From a checkpoint of a small mixture-of-experts model trained on Wikipedia.
Size: 9 layers, width 320, vocabulary 2892, 39.8M parameters.
Experts: 32 experts in each of 9 layers, 128 SwiGLU neurons an expert, 2 picks a token.
Training: 287M tokens, 4681 steps.
Below are experts of layer 4 (counted from 0) of a mixture-of-experts language model. Rows are named router (the router's row for the expert), gate (a neuron's input weights, with its number), up (a neuron's input weights, with its number), down (a neuron's output weights, with its number) and show model dimensions 160-199. Each number is 500 + 25 x the weight over its row's rms, rounded and kept within 0 to 999. Numbers have three digits each.
After each expert's rows: "comes after" lists some tokens at least twice as common just before its tokens as in all text; "raises" lists some tokens whose logits its average output raises strongly, later layers aside. This comes from a sample of Wikipedia text that the model never trained on. Tokens count by the router's weight.

# expert 8
router:506479499506492545478494499470516538515467536519478491498474526528525447502473531538489527506534470538471462500494503486
gate0:509527473480490489514476519471492485509536503493473488454513525554535495455517477477547479505511505483513485496523491504
up0:522508472507501473484471528494487501510482465518511468483522504466479512504509529493461492473501496502490544483471474493
down0:507467493524488479507513505487501516532524487541553493496432494519551493526501489514495496517488486525503475511494508488
gate1:462545485477476507546493491501520507494498539511472524471537528500509535505522510504495565513463432516545513541470474491
up1:521495513475492522476537498476519534478435495498491553508495492488470524478485521474503512500506443488526510524512503522
down1:499529516505463491514483509467540492514513509469502529515493483496512456492512487464539528485536455505508472443506501472
gate2:464524473499534501493502489509506528506504483522534527520496498495509494533530516475475475517525494512533526476511503519
up2:545497559486481420488491545537498469510510476504522489475510478503476507487504551526483526512526502509514538454482474514
down2:510497473525500441513460511510489512501450494507510468495560498511527532540472467501470482523496499476456528491506562530
gate3:481507502509513520488464497522501472511485563539480526465495468500491511473514524501504536499506499484513537504534513483
up3:485523511540524508506515476475502522493492523514491514503458485513526491504501538511525474533453525470504526467534535476
down3:520470491443523488512500484508508519456486478467509518480486548497531516481497519494528466523470505530535555438496491491
gate4:504508507497518522469490496500491495468503513514470452484551497485479505508503533533511506525505568506499484533525494514
up4:497475490522484530520493483471462512513487528522502508455497511490501476539483437503543510485505501504476513526491531469
down4:524485520463487502491531467481476482505506460490492541533449501528502509517476514550479449512503477502508501495525533545
gate5:520486446500495497466488499511535511477491474501472549494509547496508486523470466539493523481481511508498479546509436546
up5:501476511499513466490487470485530445481535451489470517529500531485524554468493452486528512492524493492516498500488495490
down5:477507490489512464520482509504529517508490500511493472477478503509489456537503490489501513480519557482477500497532521519
gate6:465486504499512540481498524522554479490528504497489504459484511475466489485498461488523530457507525543499500430508510473
up6:504518507499506556487500480459519471488485491485462520498503522524505505490513501515497503488521499483453456484515500486
down6:478522490489525512516522480479511471476506466437497484505527502460520496466460463485494492519453493551492484517448485492
gate7:441508522477543496524484511490503481493511555524485512494539527463529472474497486490532491502508508511467462538480485541
up7:462505512496523531485455513472513462515500506501517510505473513519518467507490524497512492448471480542547527485452458517
down7:442494480500475507439483557488542525504505508540490479521510521513493494541529420491554540477515488523536483525506468500
gate8:517506507499460537471425465516531469507519504495470470549446515491513551547467509491458520513516446509520472527507509530
up8:515493507532485483512504498495487491533507505530474443479508514539485498523524480515463475562467497460532497478484505540
down8:471535529492547477527482519472507482498498504466488466514489463557519501461540498507525498526500494445448473518505515480
gate9:510475469490557523460518511561496482544502505506505477502471483435489496524470489523521499433529519533501468468542503452
up9:491508510486489482493573525477450505504526487506486460479540546534494480506497483521482513513479479501506484503482508551
down9:501478521508524452496491503448517518490503515463518466494464504538546479480538513459512475467480519495485498481518494472
gate10:476488510513527515490480504531531439477442514535502507506518562503522510515482495494510504522503453440478535514487526484
up10:498508503514538494496525486483511471483523490471491520485442500516513480509485465490414547556526468479472523498476507461
down10:533492502491491501531467452468484469510556522510470529525498522512474529484525537534488506480471488484501551513476471510
gate11:519479479525486515493471501485475465477487518490488488494464486522482562533499498521507538502524489478478496526468464541
up11:512497535486486461527522513438532507506526453427500514472515521512520509534512506506496521493486500492504532496499504470
down11:448526458511493539519500518501532524495482493495490488498491529503498449520525487524512450462493439465461531457465546498
gate12:515484494494514501505486508485455470494497480518508509483507538479488521515522505548484507511515499469506488505487493500
up12:497488469488491493499482508545499527486547479507498530475509483492491481500503479481506490478458523486483513503474537529
down12:541489471503566480528523445514464521458493517532526486487491528541464533465515523463505508556500481516504498491496465439
gate13:512482475475523478477487493459529525518474466527540476528551513510442496523506499505497469539503452485487491513480478513
up13:492468534518544504521494468523482499507517467516477491500537514511517494461504524486494525525487492557511460498464506487
down13:491545524475457469466508495484490536493477527490441453494483552521480529517480513529498520453517436510461470533472513499
gate14:491525539546516489493519493503510500507480513421495471552477517485518501547495471518504512497540528466536455493473492559
up14:508505488516448489560507549502458538492460497504497462505473468473505453514502531458535520448483502563510498528512518527
down14:497486476469509513497498492534461487470504514476477543448515471489497481504554499493529496447551490522538474495473515562
gate15:466500529530491496506421500486535495491543537534485542493465538512490504475458533494479512553518514482512516508496494503
up15:492487541496514492496515496504521493454467459506506499505464468503561499496484447497470505485515495510483491486504497472
down15:470523478457502498521520495501499496523516527538515501516467524515450480496493523503498536495517453539455456497488527503
comes after: " (", "20", "19", "\n\n", "==", " =\n\n"
raises: " ", " |", "o"

# expert 21
router:483549533511494480514498524496491515468480484446508515497522470531483484490540514526496525475506473465490501534452526535
gate22:520522524479545494508456527489480464495492475463513476479511420513496462526510523522495483501511488519554509517511544478
up22:522518519540492557519501474477502521518483489465487517491460511497489486551504469516493479453534512486510475517469518469
down22:462524522520488516517518489551540519509525461492517492487507519496510447508473492512486520488547521520498490508539507523
gate23:496515520467495538523537490520503524460491490444496484457518502512507505540493476530513446482497488492466479528497506536
up23:507472498525504505473473465486491476485491537534491478519528509507514512503516532548521505508529532488535486517467517448
down23:456480486483511484521512513505503505504514533503490528525500520476473525462555501472547499475510464494469455450544480480
gate24:501523508507493511489515544528470517528512474478495488517506498517436487516473474474442482503467512483526468529522514511
up24:512523501521498482538526514465515489460484458517461507500536459508475536496479514470472512518515495486453459492508493448
down24:472472473501463532527514457487513517532508488466508505490505472501547494490510451497526513430527511522495460499489486441
gate25:504473482506498481513445503481487488492498468484532508486492489487475514485514468495461530473514462541514539480496511521
up25:520511542527484442491562473542488507520532531496517464492497488474481478496509499469523447468497487464507513527481520440
down25:510484499490493476522472506472465505494528458528502507522524476497535554498474499514503497504530513515530497473502470504
gate26:560537501486483496457535521507486475525479518463511513546487508527509502496449488447486521520482532533516504522508495489
up26:494522465521480530471490521468492480456494538484512491452510481491483524479484501498497462519523544505460532501519504479
down26:486480480480521515476520492481498485494494489550488501513476489524459472526494499500491489558496504469501489487524515512
gate27:524521497534543500475511504495490496544450540452513495509540525495511496530494500495461535520526502473503491493548530501
up27:472475508529500552451525545522487519494525530498510481515494514502489544486480538443488508489493499475497509477516539486
down27:502505508462502510466507557502508512510463508540460479496449543502461503528516498475479509486512472481525535514525505494
gate28:531477511509476532522498489529498527474561513457461532484494500502487497499544479472542467483482459524483474546488528533
up28:529484521460478485532476510520475521518511508501517501496498530500496477493473465471538490498496501506481536444468486484
down28:547514485488478516496472510510488471521462473511488482550513495515482473521487525522506548439503540503519523492539492516
gate29:551527515494495531448539512480529503482492528498476480480519435437532529501562500503488470519484521476542531466477485463
up29:546516518506499483508522557489470527494492494514519515460557472503502490483482493472533526515489502514495515501522532440
down29:471520489482497507497494534524525530518501493486523500508439484519521492491498500528526482488525517532479536532495501538
gate30:539520486495551471460512525471460537478426509461525501498465536488490484535463543472502462440496509507500510492508504489
up30:534520509531423496512478476520469504538531504546460527488513477503512529473514494501459557512527498477491476507493485488
down30:504458521504489526485465481524516506500505516515489532522565479508522471496464522513495499511488527545519489490490503551
gate31:493455512475475465536527476518519490474523483517465520508526525522501493522536559498509509554498504466505487508474511528
up31:522523483496464460481478495485537509524462494489504459517497474496462509555497524476527451523537493533467516476480488478
down31:504485499530496520502534502520488480525482468494529443506477530507534436509470479487484494457476476464508534488494527554
gate32:517526498524535534519504528471493512492512500534522525495516542486504473505543521528516491514441483512493498501476505528
up32:532497456499488495513485536526527525502462521524495470469477461467461497547504490466522496496542482489516512492499461505
down32:533512526489468513496499444473536522479538512531496508524477552487544508508540533470475512509487518501498510487519500491
gate33:545529523531501456523498468476499515486514518491511482485499483514494469492468473550515497475478519475477504504505542494
up33:556499517503435519537488515497460486530516494501499505479516515504478504513482468506466485489495535507540491484528503491
down33:432490481501513551479492506469531512493514494470535525482483492541493495466528552488487501521509503447534491518521527472
gate34:544562507484534500500507486483483480504529482514531509479537491531491489480510489505523498473539545531491511504501535492
up34:476562521504509454473501503505521514511514504511518527549462515501467508497497486529498483521515553483460490561473549482
down34:523523484511515497490496532535507530506518470513527492521438456494497451489497520474520511503495521497551537458531473512
gate35:487504503510501499428506502480520476477502482496471507485534507478529470500458449520435529517501478509520461459450484515
up35:536496531472495517446451533517521546502498503458488461574464506492501523504504457492489488450478495464491501492536496512
down35:485519516542468507535513515490519548493510500514479514454515514468489474535493531502497502494492524501491525539514454538
gate36:489479490537497479487515459524539473487491499505502485516469465505514525511504547525491487476484497530514522543505444519
up36:460469476503509494499479537487492485534492491525490502465503559548486496518479467505538515465495509536478486447529488477
down36:518535489451482521538455513517478491448518456505502485496472502453534469479478520531489523566510507510504527555476504493
gate37:468498496536529493486459448505436493475519506474486474490500446449533508535457456487491529504472483519538532460510480504
up37:501493509512495520502420464474474520501492490506502477500551578530515499475534503493529564538500541499471508496461480523
down37:489519531529520492499485534524523518493483490507504478474448549520481445494499491493446523472519469480491515501517479527
comes after: " G", " C", " E", " O", " F", " T"
raises: " of", "um", "u", "ec", "-"

# expert 13
router:461454492553495478514526500525542469477510481522540508494466531501489500513489487520509464543499456462523493498515493493
gate22:510521511518503498513479511538524469474517481466494500492513445533475492458501504487523520494465493483497503495510508494
up22:518524473542481475469472512536551523507529539508513498483474508491498498478515526498486541469498493512466509507517501522
down22:513525546492514529491519514565513478506466494527499493517495502512484542486529508516499513494526504438492476506560468513
gate23:518537524528506504480461523503483507499567527505469478495573502512519526484493504491524492526478501491475519503538491499
up23:498499502503476486500490521468521458486479502518521502501442473517468511512514521508537488512517512504517469498501483513
down23:480493493489506489540498456527506533506480511493486552552490541477515519494495460517511502459543511472536498530509479471
gate24:499479506508503486483530481503518480506501496480509496516540487512462506497540476462476537509458451448500517474512514470
up24:460475482504469469494471537462507517497515576529473500479501517496472457538469512537521504546451564497485478507481489465
down24:493483462492493510504447490482491491495511543563514544504520511517478528518474551504521494512508512527467551480480522476
gate25:497492513507498514523524515475502523544497491459489545491525501504512511501467549474474532530558481504503466506471471464
up25:460494523485499487500472505499506490524519513518521476500479527493519508516490495544526494517468514502552517494492503490
down25:523507533480509500496475502497535474506516504461514495508494507481525509496500487513496508510496496495541493452518511505
gate26:513494501527490541475508491470462527490460484508546448505476500487487481500523532491521505511545489505456502512514494456
up26:529523542450488508511474510547511535530460497533476509516462503482499483458501485539480522467511514538509495491489528541
down26:470529482484522521497478517543558520481472514553482495476443479498510522516474481477527472488519516512505459536468483499
gate27:527506467503537529506476523504514436514542498541492510516509482498485507468521529502478466496548512542500479509511493484
up27:513521532500453535513471521549465485555512531457538522549537522482514471502497514512523511490508505480492496515500534522
down27:526529530510519538524479533521478474466442521529497502536487520456499561480531466470480514481492493529501525507521507498
gate28:517525454491510498492521455475497506488516482524465496481553518480512528492485489498477517491485518489523511480505497517
up28:521510519529515491521481513505493500521508510480512504504484537534491492561532487495494503473506511511516502443460519500
down28:517448478528474487467473483498486498488452501474490476519437505481488493525507493515495483476501513525464480514486481456
gate29:473527484519522500484515517499490467523493521468494510486483507493538526487550483499500494510532511504516485479465500492
up29:559529484538499484496514514511512484455470459498494464445449515526467515501526468503473539511506543491484456511536486491
down29:480495495498488494474472489542502452494502513506503499476508461468517538499500496484444490527475517512507507542512501442
gate30:538460536524516529489517481520500527517506502488480488502488559497510467516534481539502522517482478508495455530467518493
up30:496503513501493514459484502498509524450475538515471523507532505450529488525498469503483501550495469489489532503502486490
down30:504498513534514551527536519497492479499531541480474503496511510500516558523463515519469515490486537525539485509494490517
gate31:474489499535462469535510493544512522470521498545528507459490466471509475510497488522460499511474490531495495498503518447
up31:507516502495518551495475517503528516473520565521529523489515504519556528479532513512478489497511537496512511492508563488
down31:484545503473503545521505470539457511451482508548468521495464503486464500487505494507487504470471507459574502461526519525
gate32:440513440494501490489499516551514506531508479504554498540486469529508443520519475505497479451560511492455465527512468501
up32:523513492505524512492496496479482504517447481494554535513469542498505490532525447456506535547466526504526509508466471511
down32:532512452504500492507497513517510526529537496503547471527494510452501507517528535489459486486500521480501520473457507499
gate33:527460502581503453536504480533501478507492517488534517532480518495493494522500497511469512490490526514469507503561510495
up33:482516507519544504470522516494515533519528527491489548517506474486476491516493483472518538508501516539467498490557471504
down33:532487491514521484514482470502540491491508559460507491535493494470531517496482495477503546473462555483514504492539494478
gate34:480494517512472528526497522468506507532524476511493491518507494503503490501547538510476515516528510519470518548516496507
up34:517497449533499448501515515552494531495484531481478511502520516529492442519479486470496524505554484450488517475476502517
down34:506515511531520484488500527510440540530529549442483501496486540489536517490477504476512468499524515509529527478552501498
gate35:468505504481489473460529517521510513500473487466515502494508455489523499483530498511509481508497459479474477488505507525
up35:503514482497459500517463511499515513522493480502495522510496447502527457483525498481476504527527488494524519472569498484
down35:502503474531494508505473488548504501541475517471523464474520532480530500501506495563512525507492499499494462507511488475
gate36:514465529464482517513497473485578493484532478489467519524500497492536479494471507514476468487466482523526505550480533531
up36:517519506522528501533514440463488493461520505540503502453535503513462525514515503497520487491526499497501522515484483528
down36:469516497564499435451523520425502517506503510521509486495487542462501476516518484499481521476517466556465497525496509530
gate37:516555536505492502456483501461506501496547450525482470519481475486547537519520497494498521540504521430558523519541492508
up37:472468483487465479495470452526497506488470505548493518499524506546506524515525535484525538491496496491490510537501471489
down37:519525535482499478510570530497495524523461482515478487537449509525513437500490470501501491517487486483524494507489505516
comes after: " ", " L", " |", "L", "-", ";"
raises: "ater", "im", "al", "right"

# expert 12
router:502498529485490531510539485461471540510521490507499501474504512506511476460521522521522469536505489501497514538470508480
gate22:491491502501494529469504452457480530522481514527494477500503502458493481512493467517515496533545447504526511485503487514
up22:493473458512533496536476512434461508540511486532501452449481496496535513460499510454531475496469474485512466487486512557
down22:551537473457462497489528516467493481500472487508507522502516461481516494491463513471489476487489480548505509489505484486
gate23:474480505529534513466451504502501486493513489524494546498507514503487493525535462501498542463524483493519464516475533477
up23:509448514444503527511473503507474466522457535536487458551515476536489450482532506493520490493502517492499548494508473544
down23:510538505476508517489459486512517507485498502515511523482517516518561490481508468471504502541486513429501496485457476500
gate24:475527528521487493529488484516494519497480497502517516514470505540513502506506521491517513549478537485488547503538521532
up24:478466464494494482544510454510500473512494541539482495531499460504532533487531516531499453504465497458467492470467538528
down24:479493492498534472494500469520500517454518514498492541525500536471528493444499512531489532512484526520504476493479470492
gate25:485498489538535498473506533482497515476522515511514471478502489488511512547523471487479525457507472546489513487511465476
up25:532499482505509475492494492523481493507515543506503441495525497524465510496504497517474479548519437484524515470490535514
down25:489494538527439510494470489478483481520462499481525536518483488462485504441453488487498497516507505512485500498505553518
gate26:509517490483500517508515466497472551519465472437509473530498455524483524511460541480431511518493553493500537453547474506
up26:487525506487527504480502533494545503471471480497481463465544510512477499524452480484504494527512475496458535492483493497
down26:448519486475504507492530520526490488513454523502499498531499471505505512495505505519509466532517472479477474491524546512
gate27:469461526563519548470531509524521503485490469488522520497488455477470480484570470471483498477538498480493522544497526502
up27:525502504470552515522531503510453509495509496533512512506498494483453532527523526437548514542531478526446507488478462473
down27:496545489515507465462503517549525504490488564506522470534512514497503509457472507537521507484479466514495481538525509514
gate28:514510442502472501466545465464492467498512490513510488463467502476497471497531476510577510570525527483477522523466510428
up28:481482468530489494500511507477543460533462494552496508569488509495455504484484514512524507521528469526491510518479480482
down28:479518486457473501477523535497475525469462492494507470498523483476486464494518533479491522533450484446498486505500454509
gate29:502470479512472571497497520543495461525479501493534511503493540518500535499522474493523533499507523510510513490499445499
up29:515490533518448523469542558510498500506485513477500514498495506485484482540539499455507525485532479493513536517520489503
down29:490507456524508492520551534529525474472511499488546448486482512520513473494544462471494489498462464508507496526466513583
gate30:509524457488485478521481529475493497513478485528506508505493491464502524476489468498507484522472490477510502524459513462
up30:512510513482513511438495526535460509504491490550522493486488478527488476472491509478497518493492516501482531481455498504
down30:529500498466544479546472476440500517498463512494462488480478531494468480457519451469483519508477470483505475476496486512
gate31:488527485511529509521508533502487542529511545506541522446451571515527505511465509495501490499466492535471548482516510524
up31:521551504506524453497501448515515481542507457512485533512445492468518506486526534511502494463500444480528560467530501537
down31:517484513446524497478503533482476507545459484456503503464495477503522502509521508474524538475474496480486495504503529486
gate32:456531549486504552493502490521515493507454479488463486475496516503486457502517526470480524470484529508496417484493521496
up32:507483516508454518524474470524504528486512488462494457496516499474564540461527543485498472550541523475442464494495512475
down32:478541541497459474528499494537480506502457501504540471471470509549493470452527506495510528540457482463539509518480490502
gate33:517511477493504543545493462511477533491499521518480523496515460488501540491511538466535480508516495487515454506503528490
up33:488477462498494519521518496496483521468496520567480503528522550534487501514508499477508516503515486511424503490517510531
down33:479471517459500465524477530473532493538544504535523500543485462525474521530510478516523527487475498527467518494465510516
gate34:534498504518484507518475529488511501432484502514506515474493471549456499546478485487491523504516463490511461504504479526
up34:502524517502514492477486506478472487463519524451532492500494513457510497497459543529442481500517502513521537474528472492
down34:500480496527476541468504460505516465520472499436483465522502508493499525470531543519520518487504516569504456520524507489
gate35:442515516491517506496505513516488509501525482572555531510545513526509489488479509457482502472478527483473492466454537455
up35:487508519524512535449490512476467483496461550480500509495514448517483463490502483486553516497513514546476495528491508455
down35:462499525477495499521530483471501516513485500460470549505460516502495496533481457511520473498527470505480511504506553516
gate36:507509519458533509516457505475498519515528502498508529533444525479539451514530467499512506507509463509476492443513520516
up36:511477523490478498527519505528498522522466533525485497490475478503505494457493515499509467534537525544521447506483508434
down36:473458455541522492479460487507476538511503504515519498441480531466562508480493526492508473465490512467506504507517521494
gate37:539463514525497523457533490491459547502494478499493481509476521508473512516499514480474506475473461507501461500506525476
up37:509477483501486561490484494500537518488480482508505467514481481485522493523514510497499476519462451523462499515518521508
down37:494506492553489496476476516466500503535516449542489477509539524488482493533504494487502468485480488562526536525488515516
comes after: ":", " |", " January", "\n", " on", "0"
raises: " ", "1", "20"

# expert 24
router:494525486480485488492503517479490458517494509521503481491504539495535525515509493472487527492485505504480520526540464497
gate22:494503505516515487477483505451535487504535537479487485517492524506531496505525451488488488462494498500482541497492513494
up22:472471480545478543495490505476474481467552461565514482509493511495496508470468532476500480500509481519514506523505479496
down22:478518479516496484536473486528467483470524531506509544509455513481544466519481515493530501488465492495561506506498528555
gate23:445522518510522537486500480518500520554516481525500541473478543511497505509514533523517565502519491495517459481511502522
up23:550511516489517451506508520461516482517489517481497500464518505468492475492499496561503492477473564467538520479497490515
down23:479519508533516516479517531515485488496525476483463505528530496493523437536517482469476504534490522551506522529487488487
gate24:464498516543496493499517510510492534552472496488530475501520498534493493499497492495488506529524465544517509517550514477
up24:550508492509513539512503489495541434516477462508520492516500533476543496471518512506490513489497532507515532503478517504
down24:475523504489503523492493483506502515516520501506471490532503507469497476507510474492510485478473523481521515442515498519
gate25:536509485465480495508450509550519538503475443524507524499491539532515554511494526499441558534464509500491532493484540487
up25:535512476495501493488520504438512531471510488534507507510531471471509497467532523523518455490517506493449548478531472523
down25:515521498499538457505508534504466494538498537532466504563470444531540502461539481506489472487505509519511520534511499480
gate26:478494474498521510509537536536449534479501536487482502500495463500493441548562492491520503514496437525502478548489509489
up26:512506510472483513492507520519538458475466545484475495521505458496478490549494554498526485484510495485495521513494528525
down26:465505483500510488485533510484485475463439501481501491490502505481457514495478479514513540518492469490469504507507497499
gate27:492469501511487507522532503471504516502500548509519482510494502477490491477517490451534498476500518465515505489488515496
up27:518535503501536480536525561496484505460521526542507494524515488456545490552477468510476541527495516466501507465499523501
down27:521527469520487492476515499510488459469488519479515503487551511549484549519514509502447483502485450526503520529503507517
gate28:466509496489520511468513492506492491514475535495498506521523495481518520510488493507507500541501465503484534502477490486
up28:467485448520503506441533482523521485546493484485466466461505535466492543484488519506506535520485489554493554492506487470
down28:533492529493515489481472491443484426449485499523495455502474569502477428545546538465491497499543452474469470493486514448
gate29:550503509500500496545494532521515539494522461542490495453485519498509562494461509505500509487537547492510510447469488480
up29:520530430499452498491460511491503473475519516526497487537485530537510503476478496478543517533449517488467524489470482458
down29:460516536542502523513514472461478466503481524501488489513514534524506499499496489485538498496515504477470510491452532486
gate30:497452498497508498528501480519497476481467506494516529521515517527474494545516493481474549444492489453509503500522427502
up30:497530516502497448496477508508514504511495533502521492537524480499494521531511495497485476509525501503532479508457495476
down30:491533525509538453467519502504491485542512480483528468494525490524490490488502479483509491494486520531484516502508460513
gate31:486496454478473485475501441521495493478482509537501457496523479514510544489512515483498526474465453499527465495501535486
up31:507524502537508513528529441476471520523543480493489490488548509496481516511524484504505469502501489497543475486477507511
down31:484530496479505498536525434496459494480496478502488488478429499511491470495525530468489491489547471513502484484504528493
gate32:507509488498528502504477528495468500477483544485490514487500480499512561480504522499501493496555477512530485511463467484
up32:535529470510520525492532521542479507535469489481531545507516516473504467485473495507478517524495508490543516497447497464
down32:486476497480509505496501507486512501482506508492489517481449509521569527500485476495538473546546515491493507505510498476
gate33:520533480515496510480516505509523447483470486475481522537503498515514489466491493466491495466476485521501440549469459502
up33:452507458533493498488486511535472515499499498475510490497483500497492500497516493487451519442519488537492525506462494483
down33:529507530500491514489545500473500503457501508481503510470463486497499459494522495473469523488519509493530537514497545513
gate34:484518505502516479504506529479519433500500498475496512490506463466475495517522525475510470474471472520503482537508474490
up34:543534521499487518472547519471484503522532542528497502443517488500505510534526485515450465499526476512520483521479521477
down34:480438493459504486506513510541486463454522452526488502542489501464472460512491508517457468487467533507461566470485488534
gate35:528519457494529504503503537490436466529517520493535490489483540506481491499482494521485474508492464529495505490484520475
up35:482480492518498480489513510477491503495486537508542542488504551508503520511485525525486462488514483493521518528516529505
down35:486500502537499513467519487536454501473486483536533500525502519516515500500499511468524512498524505508499471529512490461
gate36:497510477482479516517473485524476517524493493464507505546477505524461443523464434491500468485493507489489509514518494469
up36:477542513455487514522516545483484528456517482530518512532486449478499523469482532480520572481462498484514504452493472488
down36:523535494476482515536508473533520468526478478530507458509520531471484529526436508497515540553519492510466528541549472490
gate37:495534496515520489497520475495502473486516545472497461480552490454504501491556475527524485501524518492469482475465540490
up37:503490511484505519528477493489507454513445521528511499575517495498486519469508477507480495510500511524505484464503483490
down37:514533500507495498445478502488475492512524501496494486482474524512545491512496517472523498515526481466536461486527509505
comes after: " a", " the", " and", " to", " in", "'s"
raises: "ig", "uel", "ugg"

# expert 0
router:509526503520501503503500497467522506488502495487527540476539523523442470501499498486468542494498559524443506502513503461
gate22:519518487515508529516497526481499449475491451496504513512504525491542521529498556511490470490497490522462551496525496512
up22:510510532498499524510488546444466462490468453485490486516451499563487481471487498534523507498483528473506481485492482536
down22:488487547525507489498496515481531519486503503493524505478530503487546500511500524524508543447494569507476507469470527501
gate23:485488538483423478523492494433483482515462499523463532484501475548504508504446521502528500485530518496405480489461480472
up23:495480493520484515509481508443491482511475440484513495526505487481504483501494506542488521463497527494524540520469518459
down23:523492486481520476533521512482486499490499495499480481448554480480503476449451524463486539526534472487555455490491516461
gate24:473457481500520490516511547546502487502492472460485465539479473454477454512516510536503490521531442476476513467481440515
up24:453496548520480522490501512455531515489462490489499530469497466453469491495572510501506505453480518500496483491509509453
down24:487464448534485484527531526516502474491447485476499516501524507477522499505533482468517513460490540469514529461511503465
gate25:484499471473467473423524489530476476444567497473514510512522513535483448509471459533539543492516485468513506518492458539
up25:476475449501512491510461464501504514518538494482481504492462462522509501492478490504494469533492502495529463523493530484
down25:524491512524514475524512490463522514523519506505509463500467495515500536471532503505540507521535500505482451483548495453
gate26:472505522546476509483488456506506533533517511537553520526525501483469478490521505496516487487511518461532506509505519516
up26:514482480524478472528536497457510515465498506514500505477449506487497496488508474499498471548518472575501485476471496461
down26:512548463510512468529496494489511509519565542539521521498465459456491516436545554448510513486484456522490482528493512493
gate27:492513514551503509528494504481496503503453477505519452509477486473555470534467549483475494490513521516530463470508535485
up27:474497464435497448452507502475465522495522511504503479573498503461484530490528485512528503454497498515519470480519509524
down27:523492496496511490523472536535505480496496538510485515520538545526479497533516480511539499483516539516499517504522483502
gate28:480543481507497495500474503514510517463530510559444495501484523480461559499499496476493481476518466471493500532482514499
up28:518522511498447494516483503476495512481419528506500512532501491487500495477506506521498505463502491525480518522505504471
down28:456529464498418482529482511509486518453466522531468484487482545534502479478456500531481483513544465496474498534502543487
gate29:503523489515487489531510537504433494472507515535452527519489499481509490492550536523521501521478488486492453541502498501
up29:514529511471515464476525521518493473553487460484515496514505497472493538471528544511475460510495521531497513484529509499
down29:493495474535455485459492509515536488469509494491521514535517513479493494498509458508437503465478484518521510504490493512
gate30:505479543504527522517485499503485510495496512534500504515457460511555495483519511501496518509513468512460487513464499488
up30:486490544536533506481485530514486482500451523487509476514533555531487481526521462477502506520514473456488488479480510482
down30:472535507499509551559464506486485496517480509508488516522473487529514475458504505532488517482544457527555486484537490501
gate31:520529521500515523463509485513517523485527448455494531518572493557510507546484477466520499498504522501517515503535474554
up31:507509481488493448545481531496503515488494504480498528526556489495530541521467514491471508455536551499502546477484525544
down31:487501489536519531494519529559481513509507487483503489512525487486474542493513497469492463518512512515503486497499488517
gate32:501510508490487457528525522529461509538509494532503526522469500533486470475538469508452543501537449491517512479531545505
up32:506507519480455516521497509470472476518441475517492503481480459492514453483490469521494490519511493514513491504535494466
down32:494483430509495522505434478484476508499490495517521528506504480511470483471501498538515507478471528543517481510495477508
gate33:531505500505459499513529497513460516498502501506520540476526510500522442470482514468523550537480503494500479456443514504
up33:482474477472485441521514479502498483496512501484525502516490506502520507480521494498510480495494492443531597521516513511
down33:482514503498541464497505500520527486496489513523505506545529520500540505492475452522494545504531515463513481522496523458
gate34:496464492481552483475477438525503483496471496519491488481488500523509522524537520492477486526486519475479514502511494486
up34:461519498443454485480509510468498505473486485477460511532483499495470497507500488513452511443547469493485497520496516538
down34:484557472538518516509514480488511507502519559478477493552517548510536521455499472521521567517506507489493441497513524544
gate35:534501505525503488505482514510496504472554502465533498508475513511529493498469487468503547514532493501529489498522513520
up35:515541488482497506484503528471446500519494511502526490507558494539513470545534505508509530501464483463508443495489504489
down35:498495522502503480562512542568483506483476470492476483488503497489549520499476458508528494483442477513510492517474528531
gate36:448546555533508522490510503520512505531511471481493506494528466472529490466516498476474528467474521471473449525473472481
up36:517496532544505531523493512503496508496488544494507500550497475498510519468505486500498513471452534518479516481478499531
down36:530538475485509481470520552510503467507472468447509514473499490489487500512506465537551506493515490519512498491457525481
gate37:510506448483505502528466566485482515475540507534532492500516487498442458505481507495524548479520533487476439442498508540
up37:521534482483522512506515501485538464502501493542457446503508519513515525518490523478514480517495441473494542518492499565
down37:505496504457491488495499483453494492523520518489479445521475526503482462513513469499470482461460430480493482519491524489
comes after: " the", " a", " to", " and", " was", " his"
raises: "ing", "ed", " of", "ula"